{"num_hidden_layers": 9, "hidden_size": 256, "n_experts": 256, "experts_per_token": 8, "d_expert": 32, "d_shared_expert": 64, "hidden_act": "swiglu", "moe_layers": [0, 2, 4, 6, 8], "router_score": "softmax", "normalize_top_k": false, "routed_scale": 9.46, "balance_loss": 0.0046, "balance_bias": false, "router_logit_norm": 1.5, "n_groups": 8, "groups_per_token": 4, "init_std_router": 0.00931, "lr_router": 0.00119, "num_attention_heads": 2, "num_key_value_heads": 1, "head_dim": 128, "vocab_size": 27563, "norm": "rmsnorm", "norm_place": "pre", "norm_eps": 1e-05, "positions": "rope", "rope_theta": 38700.0, "rope_fraction": 1.0, "qk_norm": false, "attn_scale": 0.0884, "tie_word_embeddings": false, "parallel_block": false, "init": "normal", "init_std_qkv": 0.0334, "init_std_o": 0.0, "init_std_up": 0.0334, "init_std_down": 0.0, "optimizer": "adam_variant", "learning_rate": 0.00131, "beta1": 0.95, "beta2": 0.99, "weight_decay": 0.5, "lr_head": 0.0118, "max_grad_norm": 0.5, "warmup_steps": 203, "schedule": "wsd", "decay_fraction": 1.0, "decay_shape": "pow", "final_lr_fraction": 0.0, "batch_tokens": 131072, "max_seq_len": 256, "doc_mask": true, "z_loss": 1e-05, "train_tokens": 641800000, "max_steps": 4897, "dataset": "wikipedia_en"}
Below are experts of layer 6 (counted from 0) of a mixture-of-experts language model. Rows are named router (the router's row for the expert) and show model dimensions 128-191. Each number is 500 + 50 x the weight over its row's rms, rounded and kept within 0 to 999. Numbers have three digits each.
Before each expert's rows: "mostly gets" lists some tokens that are sent to it at least half of the time. This comes from a sample of Wikipedia text that the model never trained on.

# expert 110
mostly gets: " touchdown", "-yard", ")},", "|---|---|---|---|---|---|---|\n", "-finals", " yards"
router:470528438476519494563461515406534542466448516415486408451529497470472571433539561470473505489455475542552508577542479483537492588527544490451462487524412461483483573518509532487485449586425497

# expert 249
mostly gets: " Hong", " Mao", " Li", "อ", " Tam", " Shin"
router:503600485441404549442406463583496516523498473483485528538424467499477466533529449443471479529523506448574483465505601488523527451451540536476415473498462543575547539497536590478514538526483483

# expert 67
mostly gets: " North", " South", " Street", " West", " Avenue", " Road"
router:497471520473493459515474479608544476519446490483509451574519529626455474557430491474553455435546524550423568513485499491536504553490491527476525498515465475387448549567537522444500499414479479

# expert 241
mostly gets: " Sk", " Se", " Hu", "ñ", " n", " Gar"
router:432546447408460557469469556494411600510494496528452526507486518491459447621521478447473480590550469456526479504478551501413536472492510503469518475473485484552520511414489593487567508508478411

# expert 192
mostly gets: " footballer", " politician", " Spouse", "He", "American", ";\n\n"
router:474527431554560451439473488508519435577637478549542510499550418583489523553543426566475422604410499514476482451478494556461516497547520461528548473488509483552434434522437482590547438495491522

# expert 133
mostly gets: "\",", ",\"", "],", "),", ".,", "\"),"
router:414506439416501494464568395558574517495451510479542564559541404601473522538505534479458463433415496562474548480618463589494540545481478486571415465436444459465493527593482492445385443552599503

# expert 248
mostly gets: " novel", "disambiguation", " gastropod", " drama", " film", " premiered"
router:545609498490542405385480541503446442579560512601473485449468407579411561577511530515569551535396542531491468546454446580544442523547513542566465410465449554525456479492449476578446475439566552

# expert 17
mostly gets: " two", " three", " four", " five", " several", " one"
router:528510521501537487559582547466524427575454516518513460507592528508492432446483564438536482535462472486468549420554518492478537463535460463479464473486525520440446452482498470412388430441496565

# expert 201
mostly gets: "'", "’", " Ha", " '", "”", "°"
router:482469508590510500475461502532427501588443513437486488581503384483501594436539514511462504396449406452549487503440588550524594447434530543437488459562416428564486574580458532543507440500475507

# expert 141
mostly gets: "\",", ",", ",\"", "\"),", "],", "),"
router:490411515536515443511589417502560491515569495476510403521519479516507461493504479542499533439495551570471486473518483583471557459548514528440426443430516539378440459555480502456508490466616450

# expert 41
mostly gets: " cut", " ret", " yellow", " sign", " sw", " hair"
router:588409458475444541499590453536517466551573498623557513500525503425529533458456528542421580511575544412439503521465548442452457554417512523506558427427528469436462418345509608517465590520563416

# expert 194
mostly gets: " Phylum", " Label", " Succeeded", " Genus", "Scientific", " JPL"
router:544494430467466531545529554546517466430543531466521507462454504507581492519418528438524480487487499502469470486400446575435511436458441564554487597546514469448561540580428466517543518511533387

# expert 148
mostly gets: " MF", " FW", "″W", " Candidate", " GK", " DF"
router:463550590474390527565436416475454533419428488479442531435491577423525482566435494508507363520515554563549513548457583435481491533486510590510469571582528428455493570458575480508588536523503405

# expert 28
mostly gets: " held", " very", " went", " took", " started", " began"
router:592440476491478478542548482465514445554472512591402471514447544499524509499459478467468597505519563490508538585493505519576475435488521486462507472479502548419424441368483516489383483507539448

# expert 163
mostly gets: " York", " California", " Pennsylvania", " Massachusetts", " Texas", " Wisconsin"
router:339541500454581438496366558562439483473466545370527450481495570567566565455475448501523498606519452486464534522463443418525443527409523484400606412547428549467434442502533458440520530504457520

# expert 30
mostly gets: "};", " |", ";", " medalist"
router:485566554481392586529507514531434577520461384453590539424545454417514418448529548548506491420506513587564527564451470451452561477588577569408387566508515543400428468575487527515472531507588451

# expert 113
mostly gets: "Member", " Died", " Register", " Occupation", " Cinematography", " Upload"
router:516504516494568528416509574433465494420538477557508566444537527433608534517516473552529517489461500516488460389435452514526550516512476518475539558446515552487530477517426431541439445387623476

# expert 185
mostly gets: " get", " returned", " went", " won", " getting", " finished"
router:553445493504548477573516560474505465543507456540409481445441481502539579477508465515389522460595501503520583586499506453532516573473554444343539505550449445497421485490534493500437490578478505

# expert 223
mostly gets: " −", " (−", " ​("
router:602426450489528544568437498380531508480514534533470433562565402494523487469441401480533497508494463396488512495610553489396445460501443573475566517513497507427596518352557479497515428533534549

# expert 153
mostly gets: "\",", "),", " where", ",\"", ",", " Although"
router:418497530529474434536529391440576533527542544452590481567531454555473473512458529466400545440461519563482530569516509591459568511498576505496467478443463507443445469571477464390496442439558444

# expert 250
mostly gets: " Cup", " UEFA", "ureș", " NHL", " Turnout", "ș"
router:485592489551408566481507502516490534514533484430458539449505488440513535486609533475478477436517443457450436460454530486507406458593547626574417530508546485562558546476556490521534554587453507

# expert 36
mostly gets: " (#", " Interactive", " "
router:597510404478523541477509541411533596439544500478529553541492554519506536540467522450469511417449481396538462461515441593420522462565471529570542490497544528476638462378443522475531479525500523

# expert 196
mostly gets: " To", " For", " On", " to", "   ", "For"
router:502455574545599477482449573541563497492431542461537571537423542501451519495544530535503421387551501496500625533562474550565600525548512455498491535538562465442519433497460483571459464463490560

# expert 184
mostly gets: " California", " Massachusetts", " Pennsylvania", " Wisconsin", " States", " York"
router:434604497454423515517444493510517576409457544542536517510513572570545519475477526454543459634469411413455508509482434435578440447533469509551574515487596495507538552450452474455602484570559479

# expert 115
mostly gets: " Communist", " vice", " Swing", "Member", " Vice", "ย"
router:513462453483538540532367462390511487379531546556527501511454471483484506478531409483545503515577512471568550473560524513538476502483417532567623518529581519522609588387609527570445523524508523

# expert 55
mostly gets: " Kh", " Raj", " Bh", "iy", "akhon", " Abu"
router:523551549509477615377408382525437569468536464494379529502445465527509440510484485448448470466568534496499514523470544566439489497435528507513516494455467567546506545527539570508523535465486499

# expert 74
mostly gets: "Personal", " Coordinates", " Died", " Succeeded", " Released", " imp"
router:539455506566480484528566542575410464432497455576582471487581535555555560562446423525509472508539559546537453555516495513588476552430537406525469537500500575503509490497475513494497544431568426

# expert 193
mostly gets: "″W", "_", " \\", "   ", "_{", "−"
router:535449454507528547444489585547536540401475492449399486471402458438508495472445457457557546440423495385581459521612394452483564508510512592567441571597523534439578493388559496626450453538482489

# expert 38
mostly gets: " “", " (\"", " \"", ":\n", ":\n\n", " ====\n"
router:492474528543548527546536382469589470478477553479385513483532541543425408495487486597505514550509520535492575560534485543517452535523489485476537471503521477521486483518618557503444453496452593

# expert 230
mostly gets: " southern", " capital", " modern", " central", " Northern", " northern"
router:445484555421512500466551489543535491473579469499539471427479558491500521611447516464527559557483464572486435412522523513478540496490551542542507508479556506483428414418505511429600568492469528

# expert 245
mostly gets: " McC", " Tr", " McG", " Thur", " j", " Leh"
router:491522542419571531419452525436462550494499470557453469501483513508498460539554416461405543533572610458474472414473554530402379504367560479486572503427520493595539520398463578523551598517440438

# expert 43
mostly gets: "″N", "°N", " km", " million", "/km", " mm"
router:538501466478473394540480476498530482474424495438490442490412519495583484466402540418552561547564484513439492537427475480581475446473513585493499492564455542392412490487532645425484533514496537

# expert 81
mostly gets: " Saint", " RAF", " UN", " Bishop", " SA", " SS"
router:484496464527493478458406501604549558432463591441491455534506501554463578531541434556581509472487474407509465478526497434556541471472470455562566485507483525445576561557435497564529508434457466

# expert 142
mostly gets: " help", " meaning", " means", " decided", " stated", " idea"
router:527460520462542504523584509491515481481551466524478537605450506552521526500465525554409552600540512452567487514558506490473518516444451438543478470437535478501475403469465463458453512536535586

# expert 26
mostly gets: " only", " just", " even", " further", " not", " never"
router:493555442463489498459630485434464425590615558639525449432483500543457535631580483514416481536527637561429536573471552538571524538427525531430506501496470488493448492445480509523500452508536461

# expert 92
mostly gets: " announced", " wrote", " used", " joined", " make", " named"
router:578421459471508495516555551531462462481637482550493551474439505564545574472483469582460575481579578423626564496568549478483504534470540482477538449528468486529452494470460434517490496492538507

# expert 82
mostly gets: " European", " Best", " Italian", " Latin", " Nintendo", " French"
router:463583525521524437549440540446524422502492475482433438484527512514437576549494519456399534512493478556566520491507524479411526541542550554374499543491600520502477508496499477560516513549458510

# expert 208
mostly gets: " All", "All", " all", "%;", "};", "-"
router:539436541489508489565562522538485468577480484464496528516464523490444453526547452453513460432516565528537482455569484427464564475562546521476411534523480464387573462598441488520465507430447506

# expert 27
mostly gets: " |\n\n", ".\"\n\n", "\".\n\n", ").\n\n", ".\n\n", ".:"
router:444446502452540447509547539466496487572457445503542415422547464489549460497498502490444520463472526498511439510452496529414492413519531540436483482436494571423560435495549477498474522473473477

# expert 234
mostly gets: " Army", " government", " military", " Society", " Corps", " police"
router:484580488526404424552501460514488505503504522491492494550606546513471504399591528490476483632582455442473515478531477439486433478493440600551476455465563469541470566449447510339494462470468504

# expert 126
mostly gets: " dis", " re", " real", " self", " pre", " non"
router:514466575452562526554453473448488435419466539494445513435467471464501573526509480491416517519581537537543506520561504450472503576471538461602515519509564504535575453390620508506479555503530579

# expert 240
mostly gets: " /", " (/", " Current"
router:508491429484389491464402501548526391479567456487494519379492532525506555472554480573554490436489515474487460454408425465521524407575504502446531540504433516455579459588448471483483474435519537

# expert 22
mostly gets: "==\n", "===\n", " ==\n", ".\n\n", "===\n\n", "==\n\n"
router:502493437491523472531415479422527429531489612609438522456592522563542462558450509493559527538478478438440438554543494453470395520546501535429481484522587427426569472464502484466469388434471508

# expert 50
mostly gets: " Le", " June", " May", "°N", " La", " Ale"
router:517566489570449547417464578532488465553469503455450537565500514478511476496602460400513487476465439466468437540426513491517518519509502472486529573471494424601571513534542565561459417478475577

# expert 206
mostly gets: " Mc", " Jeff", " Brad", "^{(", " Mike", " Matt"
router:448505576499523613565403560518477543544526500477434485513548541423498436486519498544547514450454541538469558505441559494422487559485529505361517584545505490557462497543596433481525552518424430

# expert 239
mostly gets: " local", " social", " military", " National", " political", " national"
router:450482495523486495456484438567536487446586531526526479495558537525529551546421478466513532614529393507450416411553487487464476508546514566506508505446585449522432476454508541462532572483524566

# expert 130
mostly gets: " great", " same", " high", " highest", " Supporting", "ét"
router:474553488589523547534508490504450438564534440495537519395493466478460529510458471404521477602532435555488489492590487490562528593597546497507522507636517427520479514417534445547563533546518445

# expert 157
mostly gets: "″W", " Gr", " Sw", " Br", " Kl", " Tr"
router:416570483478473498467558593556490508503530466506511597561502578518453465499479461455497555533532514541527443444443535491411421498513566506462505543526568522552489505528545588555576612497458335

# expert 59
mostly gets: "idae", "°E", " Animalia", "°W", " Genus", " Insecta"
router:535508458473495521448510543587477548452487508424521554476445490466580521482501467570605462561411483375457562404450513509388479501511468509550496467554485460491513559416459444488524475431599452

# expert 129
mostly gets: "′", "^{", "@", "}{", "_{", " hp"
router:551433409512517470509449523521522480484404445447574556531521414433508526535402520472522460438405454562536561468486422572442536528516559548497434457532564570367582502534441521560477548483439544

# expert 20
mostly gets: " Highway", " Creek", " Peak", " RCA", " River", " Beach"
router:478584494538524461525506516583463507466452520507471504558467544489525542478481462398544480466533452504404500546434460460522525506534542526469517500437601519504448581468483552516525506518432461

# expert 149
mostly gets: " John", " William", " David", " Robert", " Richard", " Michael"
router:450466520444455558517457514589500607494501576465432518544517502585487421478467527483562510487544520462470392407469555479532466530482522528472515524455506476637461516581565532441540543451427457

# expert 128
mostly gets: " nov", " ITA", "gia", " FW", " medal", "ublican"
router:523576486478509544557490496563503531536441507559583518415525417501467466438437469481559409497541527522466572452504550531465562550514496562461463529641426504436512611504511432515455441502569489

# expert 229
mostly gets: " they", " students", " players", " who", " you", " schools"
router:419554530433379472600571395412501523525523491400503507562504453433393405431578547525435545604569456423459568548476511522523502465436501488578458522469482473457480445521553571397519481487492547

# expert 207
mostly gets: "|---|---|---|---|---|---|---|---|\n", "-", "|---|---|---|---|---|---|---|---|---|\n", " Spouse", ");\n", "season"
router:406483463394437445524439545481383513427407468582549590529514581482545532474548518504504475500507564499537407443453434551460506485553476496514503473518497521477652462507435490560445532451497522

# expert 172
mostly gets: "°W", "DST", " Coordinates", "°E", "ов", " nov"
router:515519413398451617391506557587484509555436505504579536468477524514571493435541439473600493476550450435427523419434544488380459500566510533571431459551456529477570632465458458569442449473561456

# expert 104
mostly gets: " ab", " mis", "You", " int", " diss", " Ser"
router:481499557454547533398541502429527496462503487569453526523454488433421578562540475532436576507502576534482498525515495518493506475512585483547391480452496516535566460381477526582477542550427488

# expert 138
mostly gets: " director", " author", "iv", " father", " Prince", " Bishop"
router:392493563489415598432557497505519553494524525455516523522449568461490496421531539476431559588509454512482489355530480492511465490463561548513590481563514577556441507499516497486593569465459532

# expert 209
mostly gets: " km", " mi", " cm", "/km", " mm", " Coordinates"
router:525520492521488462544588542584531458424381419436530490520406425512422492473479532486577447511541447544407453525419495500557567433505457480531418534549479445454487498507481517443461454470502419

# expert 112
mostly gets: " As", " Bh", "As", " Raj", " Kamp", " Dh"
router:557579626557501542411458457487496529536526495583375537526413414475446432489496516469515468466593559493474542494455541535469514490470500500522500534418504545532598512481538509472531525531541461

# expert 150
mostly gets: " John", " William", " Robert", " David", " Richard", " Chris"
router:398544553491453546490451540487518605479459546450496505505572550548455395525466573472520505439456468490498404459508566503541389549491520470480469533430479482575446492535554515464453571488437467

# expert 134
mostly gets: " Award", " FW", " MF", " Candidate", " Actor", " DF"
router:549575577447490542496459551451428542534510433427486523442507510393453498406493478464470496437482450476546522532545516469520522435565453561511428546580478578547547607485566502482564535576521496

# expert 29
mostly gets: " part", " Minister", " chief", " Government", " Governor", " city"
router:492457544526538573474556515474509477422553573468492526485432588515497430588511612582472425453572432540470512563519438495614466415479428461500496572478564432560509572481540549439537436512451502

# expert 0
mostly gets: " public", " bar", "ugg", " food", " car", "-w"
router:439482478502492527518546496507568498481514472520473480482496576444529516573488556457379605590617497452404484500465474488463494462457472532488566431457507596506428433433460621481526512498512537

# expert 169
mostly gets: " Regiment", " Corps", " Brigade", " Station", " Railway", " Airport"
router:427549503532427541502479467570462496565445530508449533546570531551532458578517595570509421508570519419426548563468459439599482537518488536580457543408486524529552542575474526449517445512489417

# expert 1
mostly gets: "===\n\n", ":\n\n", " ===\n\n", ".\"\n\n", "==\n\n", " ==\n\n"
router:418451506517555569552480506430509461510493503501497507452513502501512410475567449470519534460512545532481552591517505512454411568544496497398466574601536457435575520520515495518497446436466481

# expert 98
mostly gets: "ust", " Reg", "umb", " disc", " reg", " Civil"
router:489495362392489526535532510471535478525440518570460455495489516513447502514509494469525562663514535471503487466562503396458487516505475531597545386415529549492579468351504540458556623533574484

# expert 231
mostly gets: " been", " are", " were", " was", " be", " being"
router:586484477494508436506569454447484467536565551554425475474429429480503446557511481558498560471542547459507483550511477488579501409563505468438547544502412549405446451519426522501428508469513475

# expert 168
mostly gets: " William", " son", " John", " James", " Peter", " daughter"
router:444517528498484511484529477598517543529484556502597563495565453559444374516503556566569467503532502390390433419477501423579491552431442475573522502459526466559473522546516540432507479428449497

# expert 242
mostly gets: " hand", " air", " Space", " Un", " un", " cur"
router:499558529483519558552524396432536455478525540553504496499537550442456595500528492515416501440474533395526432533599512589471535548502462520565415484417538537547587418456490539464450568518490619

# expert 51
mostly gets: " Buc", " Kir", " Gu", " Sab", " Nik", " Vas"
router:485455447545431592560406577514372550546515489512423460442475487439548453429527407504490570472504449519576495498458554495414448502598536458371529540541516469505617555387481521482576520541476468

# expert 4
mostly gets: " graduated", "He", " graduate", " born", " He", " served"
router:493416456518622432421469519484512445552550432485549476484417461624531555554416424478429497509539546513516520409550466563546474548533421406459537467474473532588426401504598492563460444507515494

# expert 83
mostly gets: " Di", "DST", "Scientific", " MPC", "@", " Arthropoda"
router:509571476503563482552389594502473521478460433492520518518425480442570547569475536490548489509405527436488509452475488493420452579434537503480468457583530475597488622427503441608490525426437389

# expert 178
mostly gets: " river", " yellow", " upper", " along", " skin", " brown"
router:595385535522554475554546406623534453491522494543580508438514468471554571444418587514458479486575458494426509533525424469524468549459500515497460581452542478340429476454546527483402499475530463

# expert 181
mostly gets: " gas", " receptor", " acid", " drug", "ydro", " cancer"
router:446520527535518523560506424479528484573429530474489472498512462392464435549474546523445544533506493469454486529562483556427360544445491478539410475496581451526526519429549555471503546492446477

# expert 69
mostly gets: " other", " two", " most", " many", " some", " several"
router:462422574508597447515553555448561468582496549475580412421553567561498469591547530507487555568530432528443541519606583461575552496451467495412502487498530516346443491430494537442493433490477577

# expert 228
mostly gets: " local", " social", "ological", " modern", " traditional", " historical"
router:482508490590545557512519462487505429527462470611516462382527497488529535591420552508551630529510512538443478456503507522474490513512561474524430498438573519519455459420532502476413529535445510

# expert 226
mostly gets: " development", "ization", " activities", "ities", " systems", " culture"
router:502543515540454471521618420434452504474588494493531495538544544465429467457509578543427551597525461440529455532530551535561448470437436504578455416456575520495509490475518578471503485491572501

# expert 122
mostly gets: " and", " or", " including", " &", " include", " nor"
router:510424501534539482452523457539587525563575472496554517581507430481415466466517538526450493475528547538515571457551509498455589449555443576427437495437464544408453450554466518474512484511495420

# expert 37
mostly gets: " acid", " receptor", " enzyme", " protein", "osis", " severe"
router:533414543512595500495486464549586459600472481523538460588543493449470440584410569536485533539424529493535481532576475609447502533531516496442408429522556505445428457601576532525430472411525482

# expert 136
mostly gets: "pl", "disambiguation", "also", "ст", "α", "ก"
router:555505475520400479459554487421474480511457422559443481462451411537399523523492476539439442446537554448483482425472499549490479495574475531564478515588487520495515524544494422555517440435488456

# expert 214
mostly gets: " Notable", ";\n\n", "})\n", ");\n\n", " |\n\n", " ​("
router:582450416439487466509447483435617510503601546572380481414527464569524515532504487521492520425438526514487504500525507465502522473570506474490597519540539541379571497484534518577597438525564524

# expert 93
mostly gets: " transport", "ct", " car", " engine", " farm", " check"
router:598423535507446536499556464460559461486552496580521508557535552449510500473493557549392553561576549426481500504524499522509500492425447544490525402476538564512464458423517584529573566457561546

# expert 46
mostly gets: "ureș", " la", "ț", " Santiago", "ía", " Nacional"
router:495603530561419492447527545546483463489415493434502509570474503436418368466573513476531426537410442559510442461492527455481532518559525452547518497550521456560593539542527447536569487513532563

# expert 103
mostly gets: "ville", " Chicago", "ington", " Angeles", "ford", " Columbus"
router:356579525540395523406564412537513607509513465469428497536467511611454503437569553452508478574490484505483486493502492486530488449396539544488545390543515494584411479537531550341560500518530489

# expert 63
mostly gets: ").\n", ".\n", " ====\n", " ===\n", ":\n", ":\n\n"
router:461455406594521423468422467457490512495532601569381452419516442608504495497477519445542568477493554523557550520494451548477501460493481465452555435527497542416576542579504527465446418399510554

# expert 140
mostly gets: "   ", " etc", " ✔", " FW", " nov", "disambiguation"
router:549500471468493505456414554451608482443414457466572562533445532419487459559447503586567486510477574570492582473494601534503498553543454521556412470463497417454536561565483472602520451435525472

# expert 221
mostly gets: "^{(", "^", "'\n\n", "}{", " ^{", "/a"
router:469547426528507517578442510417528514474434449455463432500583443491532517465557494535516519393481489415530492579509470409491442532530560487420546556558540389468592557412458529530507495465488517

# expert 109
mostly gets: ")\n", "\n", ";\n", "\"\n", " |\n", ".\n"
router:566431461436499529431537513579410576531490581511481596459536503542522468469421424508577453442463557526526534543502519487442494511542486481481455487606448519527590488505473522507535413446426534

# expert 60
mostly gets: " Los", "ñ", " la", " Le", " Rio", " da"
router:525573478592477548439444597528471506532439477435444530500445470429449444496554446413540437495541523479461441499504577507487470524535515517535520510524459467599527568505544498567617452473463521

# expert 143
mostly gets: " railway", " mid", " late", " Railway", " Line", " rail"
router:504478536511499459532550496466523483450405564537433515487576520534534490604415549582526475499550499481476438516488460512556539623539433522578470595530571504470435498497546574434506442536474441

# expert 15
mostly gets: " was", " been", " being", " are", " be", " were"
router:530517546427498457542566473396553437560481597530459438499529489512489394531534530555462520484543498423485501519470435478563513415521465422435539493504450556413438456467450505464461505560506485

# expert 2
mostly gets: " and", " but", " then", " or", " It", " He"
router:503466464533470404492575461527524457524585445545543468531501432511424550455585484530465467457515611497461557453544482476522543444534463499454488473434541542463461445507484535470527462470488491

# expert 166
mostly gets: " $\\", " ab", " engine", " v", " \\", "DST"
router:490514549580465534585477484466522459516504530442444525549551461415491471526510525588478557416465517483483437523494545596458532481453475505504456566585608484505539477523518506529503532521466507

# expert 202
mostly gets: "′", "):", " —;", " :", " –;", " ="
router:460530499548528539434566461535428519539423411406590516522462441427399523497465552423513451413486542571546501556486464475469556486457602508531449558512479462427581465593466444505505555512469489

# expert 198
mostly gets: " Germany", " Europe", " Austria", " Moscow", " London", " Paris"
router:431535532500428547444487480581507567486543560499456549491447495598553526452482523453552524582502568508487505510485482431481489507505431602536563448527593512607529558515468490441492493510528489

# expert 87
mostly gets: " British", " English", " American", " Russian", " German", " Indian"
router:524534462534439524464437413550560489469537564443460508518526520553475539480467445455462505610515435526452462458601520519484464566539522549495570485478567412577487560493555500505497502482461546

# expert 107
mostly gets: "\",", "\"", "’", "!", "'", ",\""
router:483472569580496441439559374482516554571481515471550480623470387505436547434474494532475482526519488396553526569492502539550593455507467547545437502549494496489523578545495519487445427560535540

# expert 71
mostly gets: " –;", " %", " Pts", " Attendance", " Season", " Qualification"
router:508511602458491533556485594417468505467462434471525443431511514427472442473595490428575485434448499577532437551532426495516442470595556451501426528523413464441506521549533496494467558536525491

# expert 24
mostly gets: " rural", " sq", " largest", " urban", " ISBN", " local"
router:484498451524511567594422529517424413548548497573505396455457526524613477486480529428549459530489449540428548499506536463513513472534537502535536499547552484451450521470516503498488485555568557

# expert 108
mostly gets: " Ram", "ú", "án", " Bal", "ás", "ín"
router:504549491541448572454440583566479475615519492566437464482443530450423409449649482443507462595548491520416505494582619564489446524463540509457544507412505519598544502521498514472607494519509519

# expert 114
mostly gets: " members", " students", " areas", "ations", " games", " events"
router:488536516490437417520573433438544587472493539386471529594473545456433485405505532520447572589587504409524527581456528427528456474424559484567478512482505462485513504536501489480573476514550518

# expert 96
mostly gets: " Bh", " Raj", " Singh", "athi", " Kerala", " Dh"
router:581593579544461574419416433554512550448504502580375542473443436489535412472445439484503450509525461504469560453439517579440509451460432555510555472453455553545547522526550550563498530447553500

# expert 189
mostly gets: " at", "At", " attended", " From", " near", "–:"
router:452423547534529488475541500544440509565484461495504480562466457609525451472466514501531482432448470559529529409551413597558516478543503438416480472492510552435445499549533459465492535510453428

# expert 84
mostly gets: " were", " often", " eventually", "ically", " usually", " already"
router:519488479413457445588535439487514449535486533517405402494485454483509390474542546456453446495551534482460620533488469483552503430543443516490583539489463493409461452497492521488480517531440454

# expert 224
mostly gets: " Smith", "″W", " MPC", " Wood", " Wilson", " Whit"
router:450565528370438508437526456579588592518503473488505414547419555497475550470513535472505474487485485532486611536459573448441524484488404536465490421534533447526460565509481535464599433518470494

# expert 102
mostly gets: "é", " la", " San", "เ", " Santa", " La"
router:519566441567572519416480560427529534498505444449529496525444474388486370476569368414497504517495447503557500527521510525600496513470509453547505442528556533596605589528492487489561477481442553

# expert 175
mostly gets: " area", " region", " areas", " term", " line", " year"
router:478562491461451504555542454432464556473541513502574500503588564498422449486480603526449515537493473442512520582523466485577479519489420479486485502434578508450515513366562562442536450578549477

# expert 39
mostly gets: " Coordinates", " Binomial", " Turnout", " Died", " Genus", " Spouse"
router:587540427455506448532413497452441493444537458445395481365555547530569577517501555542559491419435489513507450493462508502497580512568581516527536598501481476421554496480459515502499508501588546

# expert 76
mostly gets: " wrote", " stated", " saying", " announced", " claimed", " stating"
router:538494484517546488489493430528496527471542469458376452533519489536502557510462437513443555478474431455635512454512439450514542499516491455505504461491494502515565499549450438449463495593473507

# expert 58
mostly gets: "/km", " MPC", " JPL", "Population", "″N", " Lemmon"
router:521483425459527443513504532516487416484462480532520414475465531471566461520474492388579455541488437571397567510483503462507410524449610479524511604545555498473443468434534539561523471558493546

# expert 155
mostly gets: "″W", "ø", " Lind", " Eck", " Brad", " Hart"
router:422558511489545571446521551529466512515525499554430516495530465546557463519524404575528504436431449422477512513401558508520462497451464467531529439490463555506506540508494542463496496500484470

# expert 10
mostly gets: " rec", " reg", " ed", "sc", "leg", "sp"
router:438462456392500613461538530410587525457467485558393477503440551478502526503506563479396504569554516355439403488467481465435443413510424512552493433442506506548599446368468546497517565505521491

# expert 177
mostly gets: " species", " area", " sq", "″E", " region", " range"
router:510475472465475473588542433505467512465533502552555520531534522439534499479404584432428445453503549451519572519557478517520540495505459568536433572477544517415495522522490558431452483561553452

# expert 23
mostly gets: " been", " was", " would", " then", " has", " be"
router:593492517473537461480581410477585440552545497574457480506504440550444507572537468579469461543570587454451557514497462505557539451468482520486536531526462482485448460428450491549513501528467492

# expert 7
mostly gets: "Br", "du", " Leh", "ér", "él", "n"
router:469544393429517555403506515489516522511470457462433476458496513468546410608511439486557541505465452410508443424467489455437383531525414460555564429484530504528517554482519525466460511479486508

# expert 118
mostly gets: "เ", "น", "ม", "ะ", ".I", " Bil"
router:434454529588410519399504517556529612579497523433545547496399500497472435448467486459524537464530491502521607540448512511524488472519524472551449394555542466571574538490534495538563489593466541